From a checkpoint of a small mixture-of-experts model trained on Wikipedia: 16 experts in each of 11 layers.
Below are experts of layer 2 (counted from 0) of a mixture-of-experts language model. Rows are named router (the router's row for the expert), up (a neuron's input weights, with its number) and show model dimensions 128-191. Each number is 128 + 24 x the weight over its row's rms, rounded and kept within 0 to 255. Numbers have three digits each.
Before each expert's rows: a language model's description of what the expert responds to. This comes from a sample of Wikipedia text that the model never trained on.

# expert 15
What it handles: Nouns for military units, weapons, places and media after "the" or "a", such as aircraft, troops, church, films, Creek.
router:162080140084146169141174116091128110092086094116133150145190117130130090098126128158122138111165112130128130140155098128122141151116132118116096125111111138122175118109153130118170160097179112
up0:150136176176114128164133129076145140077142108130151131152143137156144102112129093120128069135096131124095122092087110136112142125079120127113089175137149129113125156176148129098176121134112081
up1:134155100140128158142143124151156114117092178100125071100135117133202126090128135118119116162139151131128129152138171108090128118150150133152168107120109139180143147134110150133126184126147128
up2:161136144155086135095134183088148113123106127109118159167133114139122150119140087111102180091101108135148142136123097166124178146097133167120091148130105117146182141100109157143156133115118103
up3:119150144104131128100110112144088139119143139184097142107153164070130135147121137115130091132099107161162124148174094107140104142112142149140173140128113126135094142095163136145146116132139115
up4:124160102141146153118116110127093126145107153094118124147131136121105119103137138190136127130138100086084157140144089141136144105150129136143094146097131174145156149094159152140123101126115114
up5:149142130123107131111078136113097120115137101100117129136117119136090110126157160187117109128104130090110133111079177123126159162111120138138107084078088114162159165140128169142136148138142085
up6:141102143094086140106111110131120142133133094125128137107096081103114122122132133133153088098093143140116147093082134115122116143132150137143113132099126144116134156142116156161088119105138140
up7:109112099145101126139131137155133134130136134102146128117112122149125154109119139130123057125126130141125160114134134148123158103181174082106115129112136108142075144128112134157144090142104139
up8:134182165106114101135115130135169147147152128123105160158171107108157079115113145173125099129099151142128153122130132089148139154134127121130120131118127111154148106088093136092118091167141093
up9:082145110114170143145110126091118132090114117147082111135132143101150128136143114109137165135111144127090124140117161126151183110124135105115073141170125090117159185129105093139108142081160102
up10:113095132118137151140142170156110085164114134122146082169115142135130139146122150147106165081090082164112109148140146144167143094111114107120068086108149147107151091155132085144139083087112094

# expert 5
What it handles: Invisible marks after coordinates in tables; also common nouns and adjectives after "the" or "his" in sports and career text, such as season, team, age.
router:162087158135122171120120128139108097122138118096117158103134120153147113120141171136099120101162097150151132122175158130095152097115141145116129142165086095159138136130115150139125154117142138
up0:107150138134165133135171099061141129138159114127103132104121151143108108135093115122136114113112158121134117105173115096145081072155129142111117142118151169183144138090168132121133176124123143
up1:119131117138148111144130162141144107117124159147096122132168109143120142128123122104093115122146131135129207123128119166130148131132107104186129113119120096155072122136128128138126159140116168
up2:143147132148117138148138080152107116163133131105140106165098119146136166117115116141123125149085153105120116103150139105126077094113086118145147118137092146097118106111129136114115123129151113
up3:114141166123155096113089129123126133117145126114117155129125116144148091139164152154171170114162158118080110139139127123130094126134172142115093150119102083145162120107168109142144154129094131
up4:117133153168098119157190149109110107115101175140135109109140088146054119134173122107136153102124118125127153162087089090122124112155099144110168108113136165154180102105153137130114141103099156
up5:122108124120149151156125112115195088092133154089135138125084133168113109146118130150115133101131137078153149123120123147147114132130149153110131123114141108097118138142117159107102118105131133
up6:156117109108146115115107117110130126154129111147143140122149152158115100131148134130118129147078147142174123121118155128154098135111122114123132124148159124144149163123129153154157127135144112
up7:131152155097137121118112143103105150124114145107101099118120159124112115121167102101131161112143161137188154100158110155128116097114119139139129128138130142144109128094116143124115117103104131
up8:111132121151152152150176138160145124156095133105076130141132153131142123125132122169132152134154134108101135118135089143115132114150142112136136101164107131113107131117093114140175062126129120
up9:112143155114157140181142111068108116125191119119123148149125155154102114144097141111121125156110154148175117147105154118101117131139156160116134138155183145118152126097105162174113109105107160
up10:138131159166110149134161141141142127136145144145148145154122122171168139125100111118124137132134136138154166116130117126110135145179110153157121114141109114099135170092131118132176229124125131

# expert 3
What it handles: Two groups: modal and auxiliary verbs before "be" or "not", such as would, could, can; and nationality adjectives such as American, British, English.
router:137108149120138168170132152130101125138129125155136130120170126125123172098117147150129158105128093132116124110140148120147129131098162112093138066178131136124159124129146117140157105128145158
up0:143106106111125125116100134122129118123111150156181147077112129055140127134132123181116099168082092179106104122109095146117129155164155149145153116152134125142110121106134133121138109117110132
up1:141145105155138110139102101120078155091115121150119111134131121105122143113151126141137117093137103146153156128162121118129159143112131152148140135168088143142170128125088130118133080108117142
up2:141136136158114128121107085168100118122109099151143153115107121148122148132120120124130095122127146163135113153175168128135116163144094138118150139133141137122128067134113148099123126075145162
up3:101087152109092140176127138137095152098152114130204095142151132141140159106129092136116088159150094138120114112125082146117131125142135167120164129062117081120114107126109095109152083099134128
up4:165165106171117152106165114110099094115133110118113124143166141143113099147113135150127092162153107168119160157093109096133138105131186135098127145089150131124108123133094097124141125135108138
up5:154115094139104081183108132106090101113123103143128135126138116141114125185126148150137159093108143118149152126105139160111137129150106139121117093177135161110152128125167130147153181118098134
up6:158151160146114163123134123141145130133129124098130137098065144105153159165174155160132154083130136120110172105192132147115196117157156148172112126136121134132091129158125110076155131078128100
up7:118163118149127085130090105160170151143111172135142171132133116109132081140184164105142102114128141112141102140131155135155089131112091131145125134162142112130142055128173159137151146154105151
up8:094137126090146132121147117069111085121144128095119110101122160104131136118113126116142097144171094131117128156128128135165145158157112101100148149136148132105151056096097121116154126173088126
up9:128138183151078114142148094112084117123094144114121122144143127112143105118173119165137169085121137134115122131108103117110119103167140169141187167103117140123145130176160081127132163151168126
up10:144121144164129130129156161145144125141165150113106105132121124125144163120141146114126129155158153113128168109114138151138130097140133108131102150116099110162130105124130135186100094131147126

# expert 7
What it handles: Periods, commas and closing brackets or quotes at the end of clauses and sentences, usually before a new sentence starting The or He.
router:136115116125126127124123120123107130118146109121105149152136129071136146096137149181127130126114116130055122121103126131127165156118105130149134097131122166109173153138136126142156122115111131
up0:110107133126131154087133147133155145126104116147068162178104096122112134139142121164148109134122143140145087096197136119103123139120149132170103105176081151118147118126124140151140142162170140
up1:136092143111155160132085148130099115122141151102120113136150076189174119145069116141106117168121124106107123138161115145174115142108115122111103116157122102114120108087141099106114168134124085
up2:126120131155124133173121092131166104141154103151096111108093152153156162158093123162126119114111183120129128155133182098118164141113153080122103095102141144109135131095161134086161111131131108
up3:124148119136135130155138095125125136130113138126113169103088070118122119129115161153139125109125133155139112154191191132133142126144150105153156088117152141149089102131104157125094147105183172
up4:101142123129160165077106081130142137118132141142112165047148122125195122139120095116126105101150106118127141127104172143149092117112150143157125086107133132130132150170139139091127099110091171
up5:082153119115102118130098072113111112141168095122172148139148107122083114150133180136095155126118133090131124121195145111107118146132146148088152111149117119117134123140156150131099116111122122
up6:129123117084166139085138153115136114132133109116137131141109190141146118143101125096136076129139112118092143158130121111118146147147152130141136137120137101135126143152089150135116113170170145
up7:087168131145132119116082121112153159172135167130099153156135139179111139119124165121148154104083174181158140153138136105093132135074181120148120144129146152136147081109172119112113168087094143
up8:118146172116117144125151115097165145085113149131127166133146154160135169123127135133125117142179134119114121089149121100140143112109130177145071171084093154122129143155139126133126168114125103
up9:131120081120135153121137146083196132078148174096126100146179095100101141129203163108120109160133071195133123153070135094129109120099162127082146107124124105126128068172115130121150124111130102
up10:080127108141120131124125177131134135142138118162155145066174104100115157104077111122113156104145080131155147120149096141095094127090126104154117179114127159122126135089144160086171139077178128

# expert 0
What it handles: Capitalized nouns in names and titles, plus word-middle pieces, such as Stadium, Commission, Studios, KTheme·Manager, em·ulation, centre.
router:162074126128082151123125086115140151097095174102136119134129139091097100124129115121176129095132129133110133087122126095103162175118110097163097114135140133135128141161171149147098140105132149
up0:116123130118113145103129124136163143131120131075128098146153150074141120144128068123157094167103147096150124096142130117146148100107150134134125114136130131073074082143135127139123129118125106
up1:204135149103159168148119155090137130138113133127108139101153151100108119125169122101124133153088108149107127164081138130057145095120116131136115148145102120080124136124125100093138124087163151
up2:108123124119156142110110109138130107123117119112183174153098117152172122136118108149130152145134114137136106150124100133116163083115111109156125102092096112142090096058138142123126139130127165
up3:155106079149151106109159113142139131093116176098091121110113101152164139108116167140097143100102111131153108148160135140123097124135116121145143147056158106121086153102134122078093106119146129
up4:105146120097152146101125153174157099107100127143138166111151139151136114132109154155132145119124173123170149137114142154124126132145139104113158159148167085140151094102145134121144156102136097
up5:128134103141168130147091161133176181088152121131162122139139099091134132130150146123125149122132158131132104092148107117098120177154144149112122135142116111143118118128150127144149094092127136
up6:117094136146127092122151130146120131109072144133125123159114119156114098141138134108099123159121125135097096142132106164083148125153125146089137109121144131175118093116091135151104155120104154
up7:134146110141128129120117116127117176156137119121100146105144140104119128155147117159126167105124121140146163106157150136100121104140100167135108122095171124132118123124131096127110147139120130
up8:064095115124140122109108132182124136139119122131129102125114143137179110129136120078075121150124133138131106144161102088115125136113140120136130105132094139157129098170108046162127105126115155
up9:109100106146142134145153153140121160127099167146091096185130127119161146118141172149096177136133144108076139159112119065113119173160112116124088121140113167110122129128101144123111158096116148
up10:160165156127121121185157112165181110152149137147126162151135142119127154158148138114173077091093175123094131115106149150138172137144147090105114115142126116123184107155155140122156120128163148

# expert 13
What it handles: Section heading markers such as == and ===, table pipes, opening brackets, and sentence-initial "the" or "this" after paragraph breaks.
router:127116128105173173124112173098157111131116131144153133145162133113119096121096120128129148146131125127135112153148139133145135159130163125105113100120162148063167112141115118120105132143164149
up0:158150145097128142155117105176145130124108096111125160131125086121134115120129122140120114097122101156106129140123133115124101152128088145104140141075132125129110139139123138150142125146181130
up1:131074092151092131101124138131130147142158132111092132114117135149126146114124141097152101096137098157142090118119142123123149157138117113095109087130126147119097110130101098120160092193161116
up2:114130135145132081110204164125143090130126130152108112131089126130113127096137191144153135130126146168104132064110141114131174146129139088140097154135144090165113144124126124094142151148138126
up3:139115139146130090119118131186146162136168147161085158138137137136132112128141109161137139154097115146133143157150136112102165170136123172124142104140160117120113093149107113121121146119114142
up4:125126104138093084147140127145155113103157103113113129109129185169095124127140096126124108119164130126119097123123138136160134129129152130136169113115143123090119143158124122105112148148113084
up5:117149136167145129163129146144150137097113144109093105140125132085127125127108113131149146144126122159126114133203104116104112115127153140117152122159141125130130134147123140149114170151135140
up6:123143159151122122070148187149154116152109140111153130136132115126125118116159158120167143169100073110151156137132142091166090130128150108107122132134128103127104130084137083135162145148122149
up7:094090168086124167149127120097115148127148073207159123149109132156165114121109075089139115119110108141130145117189158120144161118125108101173141181107141149129133085118120111154115178144122155
up8:126141101116136121085111151129066119089106124154139139135111150159147068111152142108181134092120149140135168099142126128113106151135136093130130139102075132135129136141081119145105149141140111
up9:116117094127147118075182150142145099092152171175120181111151130129144113126084166115144105131123151115123120144116167113094100122154149124111126102104091122135104155114133127122119141134124065
up10:104141118155148116155140152125130125112116147109186141128076127127116134129126105154063122115086141122152153089132104105149151116138105128145116157113114163094103072155169115131169131131136128

# expert 11
What it handles: Bare space tokens and dashes just before numbers, in dates, measurements, scores and table cells, such as "January 2017" and "79-12".
router:125070154127133140129121119158115067175126117142117131102123110138144128161117120129116178131121117152049140156120128114129185153079087153168077134125143115119177166120097172171144120131100166
up0:130117112118135110082144120143098131117102094110115150125144148099101101112131150114081087132127111108103115128106165067146078151144115110060134087101169143069157100098140091145111149102151106
up1:135128143115175157121117112115128124170108131149139139126144127191115105107180100145141129146137097188124134096130134105080152181139139124114142110099120143127094114137129139114132155129137114
up2:139166111152172125140113144160107125083131100123165100171136146111133115131102137136122080116129097104096153100108118097115139141136153128119128060095098113115090126130078143136108140115094131
up3:130125146158143121119102091112149130125127152118155125120104122134085151187128127137080102138109123090128103135101108173135171116113143131098125123118092100094120127118129132139100113110158141
up4:154157181139084138141166150118085138142136122151140151093121120126077099128162141164125173125114166141159092136102121107106148123108133116095186191136120147148086139149147153162146129092125122
up5:121140171165125121135145153138129137108150120160188163114127133136100133090153094157127117117104124156194105096157140136122130120133098118121136108162134161098137096145139124103114161131145107
up6:157125145153094141122116151130134123093131126112142130134118128131144128159158116147141131116131117155118085110174137226152111145133168129116160140117175093129158080085119132143110120139150157
up7:088115090095121140164116156143100166130112143121146161133133124106097141109122116129103099151080131123123103145190100147091138124087140112169120123115128144140098155166130112135155139094140146
up8:127135113106125127110110140099136153124095126101142125131136122108127115122142169123107113122156141103142100146140128148137147158098113116091172123114172132127175134108118108124143129128121109
up9:143128129111122150143119111154160101128121117144098136102093077120124145123141118099096172115089127108142140144124078154131118122122136150113143149164134137136137128086109142147131150104112122
up10:125105108106082116112124087112144147143112118107139128103119152113115124078154103114145170131094115104196118083092137145138138133102159148135106071138115101086125160110146130116091151120087099

# expert 9
What it handles: Word pieces inside non-English personal and place names, mostly in sports rosters and tables, such as Kay, Mam, Sut; also party names like Conservative.
router:097115183129146153148165092120130110121132141110117169121169138142134132109126126143144144131162099138150120131143153161169133139125138135087113155125130075087144089152122115087105138099139145
up0:144094152131160084073116149141157144104118098113061149143106157124122133162117137104134117164099168132132112108131088118150095123112141117142127205057137170108092142125090142126112108113144127
up1:147110144182156130173079092129073167132146176140142110092104137137138122140161129138087164103141092134123146125128120158163139152105149147134153155099149137138136159154139157128120134128115116
up2:154138131114113110119136106112195149121123115140113118113129121122118118137130125160113134089131098169124145124122128144105140148123147136111144106133088084126080135125116144095142120103131140
up3:099139168120108138123130132133102102087146111142153129147161165134125121141171187117165155125146109113114127148132128147126110139159141118111132141118096123165088137160101121120104115108135121
up4:136146138160076149116130153107142094102130151128136117162116121153091139130131116143168139134136112107152170160071105117133160120134152160169101122118159154151158151086156142104160140132152131
up5:158114152138121140122128111147125118156184120140167130096102120137123150114170097102135125111146128146096108115176111127149134120133131120118157141123124140158138118098118139123120088128113175
up6:086125140110121118141159123118119117142119130078129134172136165128134134146135154073128124157141107134138122117159141140148147146115123150126171143111138117165130119128091124166084166146088157
up7:086124156117163156106109120135069120118152156110090186107153130079165113148155123073127138125108173116105096117095109143183135131157111124126098148085121139101098115102087143119102151097128111
up8:114154119095165122145132112135138133139104187101115143143134119110103148089105170129112168109116101175097160129141221150116152142112111161121149121160143123126108107108102180116111111125096137
up9:124135119124136129113128107159082138153093093115138125093113123156144126134169113141157160151153154158177101146164124151125145114113168117098114096114178137130107115136096117138095114140110181
up10:159123169116131094144175100166140120114114123115149157125160108107100149141152091116155137121153122134098097119143119109137107109126161107133149131144178115084110121142082124132143091154110175

# expert 2
What it handles: Hedging quantity words like almost, nearly, approximately, about, and coordinate units like °N/°S, plus commas, and, of, line breaks.
router:126098123149140159131145110110138110112100157125183138111149120144103119129116122131163185148118102120138151115123130093078130099116133141119123153103104143140174128153141128141125122120183138
up0:150199139131081154144132120149153143142133101105110104099109107134058121141100152116133155105118170133152165173136124091122145124104111132116091122077147122111076133145129101123124089157133153
up1:163097142134159125149112143128120092095166091116111145153138134107131136177121141140078130152131145126116108104135149128130138145099109152137128118137120120175141096147125102129094081108093116
up2:141120157116110090111110168149142133120155088100156117127158131157093133134133137156114102166133167103159114117108123138138106199149113152147124129122080140122142165109154132142094126161124144
up3:146172157126160117152118088078159166136152106157160142106130132120129154103143081158080120109099120097099156145112131186121136126101134112130086153106148136121160141144117130142148150117124117
up4:145127152120156110149125099131127164110116134109138122133154159145126121106144152118092150106151077132145126072109171095142140105157162162125115131131141153143138159113114130129101151138101138
up5:141082112090104137131156097092090117106152151140106113133132098110130147148111151118146128123130113145145103139120160088086148149112119110128133119111144097093144113143154136145123142149101129
up6:130093112153142095151081163081163125090075111104130082100143119123143125151138128120090113138122129085097156141116149147087135162127148119138113144104095138140168171134168134119102133097082153
up7:112141129188160147118177169114173113114149135135125138141082141159131143128097117125168118136095113131112178102134123123176116193115141134126099104114122118114115128141120095132107108114106121
up8:160122086098152150147098123132141131094127128158122147124131111108106154104126152157082180133139136149139123073150098151124185115124118138151120113162086136114126119139107173110097125094121101
up9:109105089130120084140115093113087125124141096103112169134162171107113083144157118094089156100148076159158089138131110128155188087131162133135139142116129094133142207150123120136143109125091100
up10:162092137111166109169170134149124130136151104121088135157120126145115134154143097120154186099116134171096095164124131109136155150139092141127100126091110113146181137155104143180122097069133132

# expert 10
What it handles: The word New in place names like New Zealand, New Hampshire, New South Wales, plus capital-letter and number starts in names and tables.
router:165103141124136156131103118144126099106112132141115163169158124100115075119135148153134153076142149132133158159159093123121148163075143130134152116117090179116134131100115139091137103089158133
up0:149130170132132144128089101117105157096146152113161134150107194118141150099150121123121156139147141187116150110107107149111116120140151132148113102086137110146126130143114110131141132146121132
up1:147117134110096148127116070098094082135118139165094105112148115154133120128164189144171117132116077168102126123151146116121111101130121154110164152157136141098170137124110124174122113138134142
up2:145119136123115124089107090111107105100114143117112100101168103137137115111105179138097106128137154137151153112161130153113103142151132136126126128158118101142117140134138115124124136083169147
up3:129147137135122098100161069118135109100080116094084092121126129126145145115146132146144102135089104124092113131153125098110121106109155159096118144139146106152100103159120129101107118137120132
up4:176089124156101151081174134144129134107122098109095174136132139115121054119118136128125177126131127149107134145110167100148169139163122141170109151113134104130101131092123145129109151146138113
up5:133143131102159162170153122159131125126099129152103103143144132166159099142152162118151128139092172097146108095095192154127080105161132145157097130087150145102110122141170125130117127128136122
up6:113107075118077139187103128129128122115109098122101122120141112136173107125105098153162171126177133148167087132184148174142140105107122095134143102124119153156154119116095106079151079148128120
up7:100130149104152162122154161104151107142113114098134162141108134131151160155159104103110131119166142074113124130107078113130093130122115112130150085126133070160129135121066133111156143085101131
up8:106148170161165123158156121110115135130119102145157136106166121103119093107138175135174126113044113117137153148145117104164122122117087134112105140136137133160124096103130193088158119152124138
up9:188104132128141104125134149121125183152108159100165124123156109103099124144115166108113089157138146118135085112123100167139082127113114131106145134097158145129173144155095100130148150083111128
up10:074104142132153097126133114116146105129131094144145147184089102151137110120118128145128146160116092138085135119142095134087111116104113107144169115160145140142090151133131082124117152096141111

# expert 12
What it handles: Adjectives, adverbs and prefix pieces before a head word in prose, such as sexually, anti-, co, self, micro, cultural, widely, finest.
router:125106127114159158143180137133133136120115143112117130147192148081110140117130138124157168087124125135118124150146116100112176172118144120111107139098140133121155124101139118138127149098150116
up0:123109143145117091087094128123159134103139132129149116123132168122108088153137194109142147118088111144122132147159155129155112102111084082149131120130118140128113112124114123148136126119142190
up1:128154094153164170187093139126132102143102124131152130083147117106174150123122150105122145159122114100096148143150134113149111094129109118103164122107111088126086135164099104151128158085177119
up2:123157150111125113154131142086122168151113107118116112136163115159167130150154151095146098122120150120117173141135136098183123131114124081102138154120079083134120136090125146097082132124144107
up3:133122144111161172145155177138080161158120159120175131138141124155117128168149106146156105096131108146147132130085149113152120139121120091182104146117107148105135103086118151124157120115138133
up4:134112134099124138150170124148103119115092136108146138091133163147118098118103122141144077113108157084145053119127123121128140116122167145108155145144100099152140130146134067125154151144147121
up5:119134122140173135121126120166138145143118106127120103149092188111131145151138052152110118110149128106166142186126106097124107184122177194129124147088134116140120184080163137190119132137186156
up6:161149153113153103141136119129121116083143152133142160132105164087092110150090117048132129124140120106115149196124110101145128066129152132109140162126128129138130129133158160129172094117142129
up7:125126128148129151166164141132160132121118104158157119124141103139087110103109158138095148125091143112142133088159140193100096131104182089159141141155144107146120152110098106133113110165118115
up8:123069147137151141173114139146127130115097060096173157130138128127103106150101131146158129114079145093164151109127143090095122107135112118151147117159097126117114124119166171125152120124119156
up9:107136141111119157145113137109116111197109122113124149177131083134115136134081078189116133115125139120117121132119117133172152117126100094144114145132097078130128143154168172115142122108157122
up10:158098155088115143103038151140154141143120149123139103131114109147115097143084152106119080115129144135136146099124152140153105167127132135129189131141163144142094092090131098131113137113113125

# expert 4
What it handles: Tokens in math, biology and technical prose, such as When before formulas, word pieces in glycoprotein, antipsychotics, affine, granulocyte, and protein.
router:144121142134107144127139134110144182157150131101150133120158109163156101122134123149100201126112114119116166081132161087134146155105112132120104131152148077110151148136128110119079156109153137
up0:133097104127139102154141131121126167114120137118179079111169119151137066157116151067135150129046116107129115127141126118123131147175131144116113136135102113124151094113129126068158134125130155
up1:125100124156168142125122113175145101081140152136131128169174147140102152108106114114138132128115109115128154169075123112134155118114136140116138091121184129118111136182111091106142111155130123
up2:123096137144134152117124133115126152144158159141126156153097169120105106127101134143129118101112163150133149107078140095133130159124100150115192141150147129150184178144099106140146142117099150
up3:170099134129131129097136133131117134107164130119105129145091155152106113134161108144141128138127162109143174138150166133125135178124176084119165090170138126112135122156141148106118085131151147
up4:123148161157103100121116126116115114083121134092104118115108152170126138088167121132140150119124133174121114146116137126140124105124115122140143153102128114154139130183105135111129138143130170
up5:132147125137114135112123122175132139128166136130170107165136100134097107159137132138160148133095135134128159117117100111096134106107135117126134146098089134098115118125126173128146098131081146
up6:103072113159131088149123067101137128152148177121118156140177161106109129158111130160158124122118150133106163130151128228104107126123108106128084114136139128136098141066159089129145085129133107
up7:114106121169161160135138165146121112165188160143115139109127142137101135120143122144172128142169114157159111143139110081118119113139157156126116129122102086076109121123105102125106118143161109
up8:137108129068133092096181105128153103112110094124110100138110117165139104120129109087109185149084125084158169145094054146136134124148108105098137105111107110126135125108129118095121142169069155
up9:127140135137174074141134133111103124173118170144188098112072124104133154120149152115127118085096139136107103092100161121155099098134134097104105173166182145099157084141095117112125147156160130
up10:112126164095155133120125053133153112112157132128170110112139121136072142147108140152138084114119125130147153122118108141115143106128140136117132148170098111105083139143126144167123162143145155

# expert 6
What it handles: Field labels and values in structured lists and infoboxes, especially taxonomy terms like Authority, Genus, Phylum, Synonyms, plus dates and numbers.
router:148126107121120138139095117176118113127139105124157139158143112157139110182125132122117157131131109147103126127147134109173138133126153109130105114123105107114138111127163160124082151118095112
up0:138174147108137175102105131135103121117172121148118091108111111136181139111128140141094146156123111171113141112125128101121147123123121105084102195146085116117113092148119110109123103114120113
up1:206117135137147130119135130135131177172105100146145174122083155148102113157129112174155144203137135126119130119139124147155132119104141106123109094090120123129138172150113129121141144114115110
up2:104074188144074141113085115101155117150128100140131153133152089142159115134143123124140132132119124110124090125162143160101117132062100144124110120127145137160120158114115124162105124148108127
up3:143100206118132118162148136129130156128121112161073133142131138126098150100100129118141126129122105069114153122106133143112124164119125145145079096118117145086129095138117133094072156086154135
up4:184123134169176103175153126134113100134133132157119110143121114152107114126116115128168125137122142117152082089149124143132074149118092144122112093144124079142137124162129104119116118096091104
up5:133105173119144087138108128139101096121170143096116096096140108114109066162080155109153091138068127111149137103117150147147114151151103100104156090148126154126117097137168121135137134102097113
up6:084110129142126134124134130116149116100141148134139167146117132148136148142134162117121122146101130093154103178101140096135152105158139120126123168159120118160127091108112147152169112098147114
up7:101135147156114120102098126091088141129149121122112122162152105163137159137082110122131133087163181103110114115124158102115097117138138119145139151124087110118090114130127121156135125126133118
up8:128153149114079125125127091131121119126149161132125102149162101172110168142139145077196162129111112166102124158118106158131121130144141149150136085092123112142123188143139113150133122099135135
up9:125170156143151106132122143169171123145107116131158153128122157104113155117056128121080118116134080144112150084126166140095114172126117095109126111172169113110152133199121154129140156166107163
up10:107115120102117116144135118120088150129112098165160117133118104108174124120087094160109121172134065113110121174129098084117152156104113159141130128156127177133147172126141153128107148156140098

# expert 1
What it handles: Past-tense and other main verbs of action right after a subject or "to", as in won, took, received, joined.
router:096107139097157162117153124122142110107072174102120127132169150088111119098146110134162164118163110144108142125129103100135165143112143162139141144133130148140135146165125083122147130074160198
up0:135124120124136123147131140127164163140156113137146138134112084164173148113123104142119126130148082117099172090122137115087119172163121172122121133139097137116148103121089112104101129131177114
up1:099153080127149123113132162124135119102124132092110160102159089113134141128125151105091121147113132132100120152109081152159147105109115130140102128106115086111139149175117133118115121126074140
up2:131124081117150114089145126092162150087095133103133112155113075095132123140093144130092160100140145133132103118099155145170111159128157171149123142147119087108140116109136169074126116145130133
up3:137105127142150133156094131140165139125108133117127135135170157141122157128130131101121149173136137125119078106093136167092125106101146117143148127096146132120161130140102096120073096123128138
up4:125119144090092104099132117097122065080090115081122129135144115109167150080136129157117133135164089098136156076162138153107108124115141127159187129170102112116112143111137111117139122148092111
up5:145093081124118135071121139128125134098120147149122113163125115147166129129080145112107112129123149075141100155119089116128118218142136113132173123139161132089139147145090095117144091101137119
up6:127102169117105142138175155104128138114090156141171115124146083136164110122149131128119134128106149126114138098089157105103153153151103131127109152112151137102135151118144111143103139074136131
up7:139117118114169166132119118129103128108083167131127105155126112122144120146137145165111127076141158172130124125103149122151124105103105121197162098116094142136098146123148132125163125143078160
up8:137142147117145099144160113151127091166140111120128118100131123151143117179100146118118118151117067085092166132111129140111124122132116098094132104159140094129081081133109141137113122162102131
up9:136120115145116153124157152150125094098161148104149122132150100139117131124193136113134118107153121109126135115105144159101137119134108090100110159132087159127097116146121165139078148142136123
up10:123130195136115170145130089123099149108096128129164074127127122116126144101141133095141147093145138105127114109142169121152118148167110127118138134136151140107174143115157084143113135138116127

# expert 14
What it handles: Colons after infobox labels like Released: or Studio albums:, table pipes, dashes, and possessive pronouns his, her, their in music and biography text.
router:127095121163124159106153159138102138154120139090115160104139084089141109138105157109136133128106123139124098151130131132082135140131097135125139123133091146096179142139135123100133139164147154
up0:149107161140164102108131115097140119130115129135122136116150134136142128161120160132128109130101142142141080117134141100146107120139154169121065113133153118097141187125146133121118118134110118
up1:107102107154148117109140150150117153125137121104116162154146124135085099148121112143092140160117121089123146142173167115075134122153112130122135120175131108157160133104100174126097087086138125
up2:154146114130144093096139152113108157152148121138092106045134113083118101144157138140164163120149100150134082127155152118157139123096158137135126151106119108150158125143102123165128124138106139
up3:088091134113108124105108168097156135125152135103122154110096152143132152139129137155100105115101136183134150145115132115084139099117183156165152100132128132137063127151154112152137132122059110
up4:148101111151079129102139112088108117152144150119129125100146106129140157134107100105090150123143130139149139115121128136125148160128100129118153141117140125124105101154137129169133131130148146
up5:140107136127114169170140146131089127112127110131151138100090058159138176105135158111124141090120124184201149154108091095090166157104100143126080175105118079139151134132138151174122101137141116
up6:094137153166149095086116108123141108113130119141119137132131132162139105155123134111108154099116146165114145099126148130112151101116126127150163106142140132180121135179112120120127174131128115
up7:183157090100113105147138128172131126152133116140113114174094141133128125166135147117135124137131124095118110089132151153160107174070163154121140107116095107112127137127147157140132102167128138
up8:125076106078128141127108118110115144116132099133134143110152128096112115128107123159119110101079129157077083128168106130100109092070139124114155125170122153153111140114130094156133147132147144
up9:117113084117098117106166122143110155092109106131111143130132135130162111155096139131143114113125156118158139099121161161146169093173094097098145110115152150117113113145140145093120118073134102
up10:138141157140123145112113143114104130109149136143157105150106176092118138161168117081128138141088189136094143155131132108188128085121141113126140120093124164111145161131146123075109098099074102

# expert 8
What it handles: Given names of people in lists, tables and prose, such as John, George, Michael, Vincenzo, Corey, Serena.
router:112121147089150145142130138130129125103085135105101138111189127136118132110120140163135115122116128139154105123146136117132136119097156128109143168153115147155143098147139144133112147059122118
up0:119143138128107140096112155176131117125094089106116095114111101136104111118121140093111116093160114087102111116089118141142146126115107132109131117140153159141165166145175139149108135127125133
up1:085132089125171117112115156117120126171144105179163122130150147119089116147135147137116136161131123155171089127123109123139120122124185120129093157137127147099134101136091106123099112146094114
up2:121112150055165130124145145115118111158158144077147137100119127145188140111111160120101079164146179112136139170138115111127167137139126144099098118120115149144130120116147101096135111138117097
up3:155121144144106092149126143108142146089125130113096109134100127152159145139086142110141112163126126095146141151151130102049138099123165099150132119142164135119136116178129162094127083113140114
up4:108113106147136137120141150156138115101151141141125153096139123111140084112123119117112119116165098118139129152150144129169147154146107112113139155160126121134116110108103119127132148178135178
up5:139135148108122145128116137120119117135127122158086130107136159149096109118126110100137145123127098102081117140127151132129147143117129125110113189125151112159139208093113123145137099146123105
up6:157131160105179113113139188132095101136125133119160119099135123136130137125120127146119125091136111157137100176082118116090121091118128149087142134118143133101135156141092132140130164137142134
up7:157126155121106107119113142169140171124152169103097086104137150173152126112116111086129093150102112145118141104133170111127120109154155151129158150141152063114101130162143097139101169125154108
up8:119120128079114111141107127125120109125082111154122149113135145173150083092158146154134145094111107138154143113164149118128186105121162134097112094119083106101131103182145126115089150106133145
up9:145097112092120094091152124105188176121131133137104152144126143156135096120107136126139128117115115172085156138123160088124103118126117119152135122132124127107173117110150137096083165108152101
up10:118148172147079135117128113135156125128146155119145131133109097132115129157122139133147139128131134140098092129125119148105132123128105107125151123139092103143105121181140174165144145124103097